config = dict(
    n_layer=10,
    d_model=192,
    n_experts=16,
    experts_per_token=2,
    d_expert=192,
    d_shared_expert=0,
    activation='swiglu',
    moe_layers=[0, 1, 2, 3, 4, 5, 6, 7, 8, 9],
    router_score='softmax',
    normalize_top_k=True,
    routed_scale=1.41,
    balance_loss=0.0013,
    balance_bias=True,
    router_cosine_scale=14.0,
    router_bias=True,
    n_groups=4,
    groups_per_token=1,
    init_std_router=0.0148,
    lr_router=0.00161,
    n_head=3,
    n_kv_head=1,
    head_dim=64,
    vocab_size=8192,
    norm='layernorm',
    norm_place='pre',
    norm_eps=1e-05,
    positions='rope',
    rope_base=10000.0,
    rope_fraction=1.0,
    qk_norm=True,
    attn_scale=0.125,
    tie_embeddings=True,
    parallel_block=False,
    extras=['capped logits'],
    init='uniform',
    init_std_qkv=0.0302,
    init_std_o=0.0,
    init_std_up=0.0302,
    init_std_down=0.0,
    optimizer='laprop',
    lr=0.00216,
    beta1=0.9,
    beta2=0.95,
    weight_decay=0.11,
    lr_head=0.0195,
    warmup_steps=380,
    schedule='wsd',
    decay_fraction=0.632,
    decay_shape='linear',
    final_lr_fraction=0.0,
    batch_tokens=131072,
    seq_len=512,
    doc_mask=True,
    train_tokens=945900000,
    steps=7217,
    dataset='wikipedia_en',
)
Below are experts of layer 7 (counted from 0) of a mixture-of-experts language model. Rows are named router (the router's row for the expert), gate (a neuron's input weights, with its number), up (a neuron's input weights, with its number) and show model dimensions 0-191. Each number is 128 + 32 x the weight over its row's rms, rounded and kept within 0 to 255. Numbers have three digits each.
After each expert's rows: "comes after" lists some tokens at least twice as common just before its tokens as in all text. This comes from a sample of Wikipedia text that the model never trained on. Tokens count by the router's weight.

# expert 11
router:115128166123099154116126109152107170181184098176087141198128119091089122181133117153091109124099115141133060121088146060128152156092145137097143116105118127144103122148110142134148044158104150135112134098138148100078106155148150120087158066122104106126108087154111142167113206084135109124147093144123133122177170153184114130146107118170138114092090130146158110168163095087182170131108150098150081098159058091093132199115122164116120180127138133152117140198148163105102121142161152121126156053166119118102092152166063151127210095162154129084141155123123109115240108152118184156
gate6:148114141105138074186124105176133106199097098110126146124174065113108071118126126092134070141114125131133140114122121143204149134118128186117129104164213204081165145160148122143107151135144138095120161088106143138137094121121152114114168045110120112093086188103141182193132112127080181095125136177067101154125150154137134189140119103097155115127118107169144126099101093143161084109161081147188108051208112122117180167087161106115091123127121163115079144153102188173124134143108130116162100115076118116137145150114170102099121176093129148121131112193150103104126181101112175180
up6:164169126121167150138088104123107061146129117051089147127140110122126110091118154176126156045169102145148200148178175085152085135166124142115132114101153115122224103139100145117146145142145106160125121119138164100147111151080081103118126135099160167106191134122142142119128093128166108099078104091120189116130119134178128162178084128103138095057146117126097124171115133102123161090107068146097090121085108137144189133128141134132179139203175159145124099208108104114134144142092126067118155194139165072075156144158152132115099112093154167075099111113111080121094091053101158167
gate7:081093187136103127146158133075136143143105088149122137064094110070113181148167126145095125144130153162173206119166053087170210078168090140133172167090060122097162136148178147133124121082160153183114121129159145162113137085127145099115115114143171068155139134190121141127144114088143077110168113148089090100076147134041136099095104142126161116072100103123115121185144142099125153139109079126120079106166133146102161134156208118104117127156136167116158112106112142124129186102125126131123072174129094085096135090070190108165134146103122125141194114130164175133115167111142159113
up7:168127116141159124195116095162076089112121114167120161162124161106105109199137106097140167119136106107115102129089156179130181076122126106114038092136110088161153090099130116115163139146127116117169115129162150112113138158092103085161116102127202213125111125135087163056105141133165149183119084093145141124103097112158099083096156122127149163133085172127131104110173149096116134095135133071184111173151144097168097129117134201143150147111145098150123065194110162115119181143090153088092154140127055156159095061077125143123172073128170143072147147102102144169125138149065110086
comes after: ",", " and", "s", " that", " he", " which"

# expert 13
router:129141147098118158087122106170125109150147107161100089139147136120173101114068116144081061123093110050189100157125097112144078148136116143128155087063145146189105157160123135147156139125154136084163126183067108116103106141133116136135069010109087151120137155163167134185069191158144137171143093102127156131170113136153129105098113082121066088110107165105157116089108135130128162111127161132131107142095086109118135123126170172141105156139101164110154119173103141097135130137107122055152164083142100142102102118172068111114128065122209128114138207176152083096170127153117062155
gate2:084147125107113165127143150138118122184121151160095132124185146125080160098130187128124059150119087134112141124124103076144123135142195110165130130127187135162147132119111114175151119135193140187157084127088076098142115097138161147058114140097085103172117117136128145129149140123150153082164144201069142147129125179104116087153120130095180203132122123123112131100089146229137134170141175150145137166145138112105155140094068113156078118150135122059151154109108077150106150124199075148140155113150127111179113140079120121126083139125041079124139146203177120133074166115166129192
up2:159099123185135161135148180104118131136073105091133106157156106155127130119083126135149134121095133214095136156129126148188182059162135146169141161134119120105158150165123145118092097086095078131080108139138119147094101125082093104105127134101155114114142105178114130107138138125162111170073152107114100109124177165075129065189100166221121160104154136178095142207145067156162184130165147153125127152086124119194109091133138106138127124112137129125124062133089091144153124124102132217106166125119138152158149108114105122134112097112179097108177132018091098111120087082120200093
gate3:147172099109142170091123142142154138128127156101126117088122132145165132117136097120163134138130158136150126081176151146143103104085094078147111151148065127119149097117101121122180126114131094147222102162069119088140194124146113123150067130088141086090089109148080118082097120167080150095172145186092171151155132144115096129073139089097155212117145125078112106153138148124117098135122147141132127142126139168148155125047160115158158084060142174104133125167171113164067127200048191056162177135123109152123093102178109094155109123180149096157112178160118116081140106150136177175
up3:082123132087141125117122134045106099105040074110143105141212048171081105107185125092146153144158140141089097099060132150130208107144178072177176057130168163158139140144109162123081127124134109172163075104154147124130084103171122093110109138104125156166115116116097138167139100170136147125109125143161142087110135138160141130118126142109067137066165174179107135129162104096118090109121122070162151115127151109158120154134104162132151094122155178140073051095122118111126149112170144120130115177125176128133151119180109154117143117201113142137181153109203103112123078085100135115
comes after: " |", "|", " (", ":", ";", "–"

# expert 1
router:182110111070117087174154150132092085120140130140202158179129123107147109124150110157156114125153151120174196096140118169128125148086103132078126157154164129125136173112078097113074178140137130105147094117136127145149130138151123088135105112109110064084125161113115080101188140167096154129113166140089107075109088156153168112207125088160148145133143159075099049134153171098094112075157149106142094067122144062113124122155155187122142097073181117110140123041108135139182168137116109110166141169154084107183090163103174117182112126137138091150156091141084140195088107121137147189
gate2:109125117114158080204146173097156090124106110118145117163140109118214153110145059128130125158149152172150145123183116186169117160151080079155120136130154135094185108123108080153191155108072133153179093112185129108097190098097125139093135147069100142083122170074110115132157125105132101121119190105118156105136125069119098088090135132102129110112122128130122124138108089110121144104129159129136148075144111169129075194149089100110191131067137131122099127099096162104078109165129176147131149151158184133110007135081145110135118141118113121187182070201128150167154122135140163140
up2:117121113088153083100111162135116100124133114095090128165112117116114119130100136125162141115137118107153111168058155096116155100126124087134191148181109193153150095130142141130105132136095137148058208095129086143133099128146137102127123173121117105082178122142032108159116064072166164164153089163095119100044123150137131119176094137156175174125132176111102147122132096115165153063091090079124154121133125123111127141091121156061112141142179114145120105134108166144101206112145116005133098110133110106104184178145174167158083125153143121079183151121166130145161119101113199113
gate3:148111178135144141167194108088121081165146151071160218117145172159104142098074138139158123177091165084132125137200142098157117088085135141108114152153094111160115098113110138130083118097121158114152078134104156158134125112144097100117158110113135133083099079140082100145150101131154162145117162077083126128096162127083136148080123120124153099133184095093156124137142111104093101097109109146175161078106168130144104180111130054202143156130123091121096171132151099143120171096107128144141142147160086107095122137177084134142185107102140076110166134202194244124067145118074147158
up3:140142175105112144156125143127159133151111029130140076122137115157160118118088155163131103071122141174132079121102114144114114158143138144206154052151108089123177129125111096134148134141154077106120118188157150106169077109128099164073114177103091101130168088118097132106169163115164130154167148112168062135108107099145123107092144206115137129178059137059112140099128192148126129148084121177133114182103086206125091117139125155061119127163115114125084142135098066102103133173155176201111162145107170064140109113125118119146157128143117106125181156155097132168209167132135146153
comes after: " |", "|", "-", ";", ":", "N"

# expert 14
router:105085222109119112102090083168115132123132115144128117142109108060154094151137180136147118140189112076176112107148123168128150174168166127126138184167114106114081154172127146147180127105191149143130149203105163109128100107143167095162083095173103187098163085153181145126134180123126139167118107104104186093140154161108137114146135070131140137102111119150166083154139134097092184155078118159108084210126166084133123111129117132123159170093104067114072115172136097109131127129093134130093199109118161149140099135142110073208174148137150154099101123140174130073155072099140105073
gate6:114113140104134098178165058186157114095163157117144175133149152129209130055084090104128119132082125135177113090133118158092118134159094121146136137116144084129137119142148077148163117143063211144155108193107147105154093082119107116161110112104165128155106128161137150140141104125122123120156142112141125111129136122114144160151190079137192100237117148159147167118082202096133125106096089080136091134141160137122116123086134115146132066071160118126107149135102152115200114112157173153039194142141120069098081114122075082095094089123175143103154129129094139132125198139141167113
up6:138108098164107098133130228106104170156155138082157122119074125111032160103172153092091126116089106063071109152164151131170120129106138108168117127101138098122159186107126181149062137124124085106109181111153106150135190150111115153118118148168098149158142135047074090119091140102129103116115175186135120135117121172133120140137107150064124140066117168144155095121180078134167128124203104201097139130141129138147123138112117129139177171115153171135101147151149125165068134119097102051185133075154103131168124143157108169115195140105137146166092111127146068173095114109146112098
gate7:181113140168148157131124109052137073119044088108148062141148094132103151129151134111136116087156155126133057128124125188112145086092085125160117156139071137162110139122141144114161131139143092146137113084092169123127147118147133037168112109182107123107141126125228132089138114117168095111147080167111159148128134157156131122123186147139104102113138126149158135124137169048104083023105184140138116112164108142172202083142167103110175110117121064121129111186085105133065155149130106150108125139100105141113131164156119142137131196127099112109120172127191139128154146097211099144
up7:164164094107137155066138123086056122143198135095083094129163160109135129148183117152152117106168135130112123080090126110205144155124136085142115098120155108107110108150158157114092156133099180098081134133195101083104173119143128207169065137124129111101085142137087112150122096137083147153125123104175093084133133080081098091186116125099141097193161115135155123163098078116084153102198136120122161155072135103062135148107084161167139124130109137172134127136098123143148030096076102123130142130155185053112135117138121127167107170166194145155110185162106141149137092131141119085
comes after: "\n", "\n\n", ")", "  ", "\"", " It"

# expert 7
router:079127097188159120108124107164092164092106090097123115177157057154127158111087134134118094149086174152135061138142166160103132112140108236159120118097128123225169166123165121146163155093155140083133140157108097154082147164155151119084107077048145188139142109098129111159164117114128174109136121138118093116184098170116134147127176082098114124092147098174109173094147122164129082121154152144122140128125160092121145140136200150148107130159139116070167126158085159195091132159131079118115084139084087098168153106120150095114025071120157069144158116132124139158146130144132131119
gate6:140165153113125140134121091154175129099136094090123094186151113160121108104110120188102132121139206079093119076120097152110137113076193098133072157127144075190148105181149110143183110086133151150125086098083132121060138112158139098117136132061140110178137129150138163134163168104142124142146061139145097126097113151093120104084088150067086189195172181174125142159117167173103122174082155126131127089163163106121116078122150104102081145141115162084155187142066141174162139169106112142154098161176135150133111056163108150118119138132109100117206098138149124083120094149171180111
up6:207111142184088146172125096163091118145170124054104106176157146151160219073111100133077142102113181119113096105119144130138132095154154162145155176125188110141160144156092116134136140128118106078102083098091164088078103135131171150081127124102085078111155106170097177088138128155189069113123100158138135141070150113096109171083074166071158171137093127087156141147117159111187113160183097199078122121112107156129099119185096101141116117143187141124154170115154162120172122152167097100127129100127087134155091100119164131166171063122120109130127090141168151165097093151129103134
gate7:122137136118154136139147000069090114133152166099148181137110119091205129057048112098191137172141136111114162125127120148088086159101132154094089122081120186126145158165079111157154091133160148115158125138145134050152109115140138121135145135120114109158153149131153096157204080134090127106084212124161113123138162133134102180125085093103157090164174142136173131113151127156093090124170137170144143083149199056126159095128076108158130116125088146122120150155093151142164162130124136123051113129078127164176116125111105125134103133138082156174068125155156153098102142144111166146
up7:124118174150183154099171121125188135138178066152154158057134143194077100139094150080169147123189077122096116135159111157086098104093166171143124145139139091132171180171157106169136119137130096133089163129161103126101134134082089163117192143108110130164101126063111134139088084125181088105151091112158109096124116129111111131139100144085122164070082109158145115106172145117114155137106147107111145068127096126159125109142149074126180168092153130115129154113139172103118063085149096140100125097124120160172086117180082190116131151179057085200115054121107146147194102130163120166
comes after: " |", " (", "|", ")", "%", ":"

# expert 5
router:193141127092069138102110107054113138084226126122107102094100104146136096190113118132124163161199185149152143154102100152108157100142100113098128121118132178090121094144103134133126159162150146195092130129151149082126104152093194122107139134118083121150092148136099113132119097228146183127100182121151170110122104161125150127149105106147170165082076125099170098112133131134144177152120113135101140125080074072162113082113117094091229153106110120127074137127171122084197102148087149121090122107157189089104123141180128120093155166137107127089072158103153165097109102104113145112
gate6:139144163160109100158132093148076151119139126107094145113098196093169169131166149096126130139156136184080131079110129139097074076215089101105130153100174105149140085113113131127170090193106178138114169127157070145146171169151142100094179126145118130097109193158176096113127064125127103113187110118118079142125093102138178105128096173110167116102126168118169126094088122112091115089095123102108214091155122086121179108112189093118163146123130080103126132117150098133126084099157090151101130131116111149143106163114219140088155129072158093158165162136084143133108105178170051107
up6:105141148163150100114132099144084158164082082108114127120128098159126098129152085136143137107130143138095158135114093160109056105176105062160123121093141104134146146149161192153105114158088177148080149177157108128163129110099117120130113137132135173102110097166139124076138123139098109073111106163110132201095119074152185071097105131148166113097169146131181146140065083162094136175110124136153164149169124092095229130130133042065125219097132134130122129100156096150112150150188139089090153165118148103116100134098106147105086092149153117090166164178075119077130132066198111148
gate7:118124130138188094156109118130137123138163121133081145152112121103125137137118108183139082127075145184091173120160110133098166146106089110116074168154143105088150100112120128094135115136157090142200171096159100161145143168180131109138185169165117064108100122129161125105129156137142146144173079168113125118089165112050096117110117197143136117154096059082088239091115132084158141140175137124172177095190074136095152125173144118102108151151118147080153092157118137161144179077204149102131086168164152120197130147119140090161163087119145071104142172139086122120168158089152124137
up7:109086143129088110137147126145149154141146136128126123113127106119164080093119105101124116115126169192102083129092166133163200116111129122107127198122145110114126156139173082104124125070117176129153137124187146092127130130121111053128095139139225129148189112184134157157134186138154131115150165171147079102157179123118068091142117074134147166139125215127184081103120128111101152125147115131132190118140118081069075109104165161193108145103131169094086096132126135091153071153164101127167068168065070140148107118171133150104093102131123121194156122110123155116105201157098086184
comes after: "=", ".", " =", "  ", "\"", ")"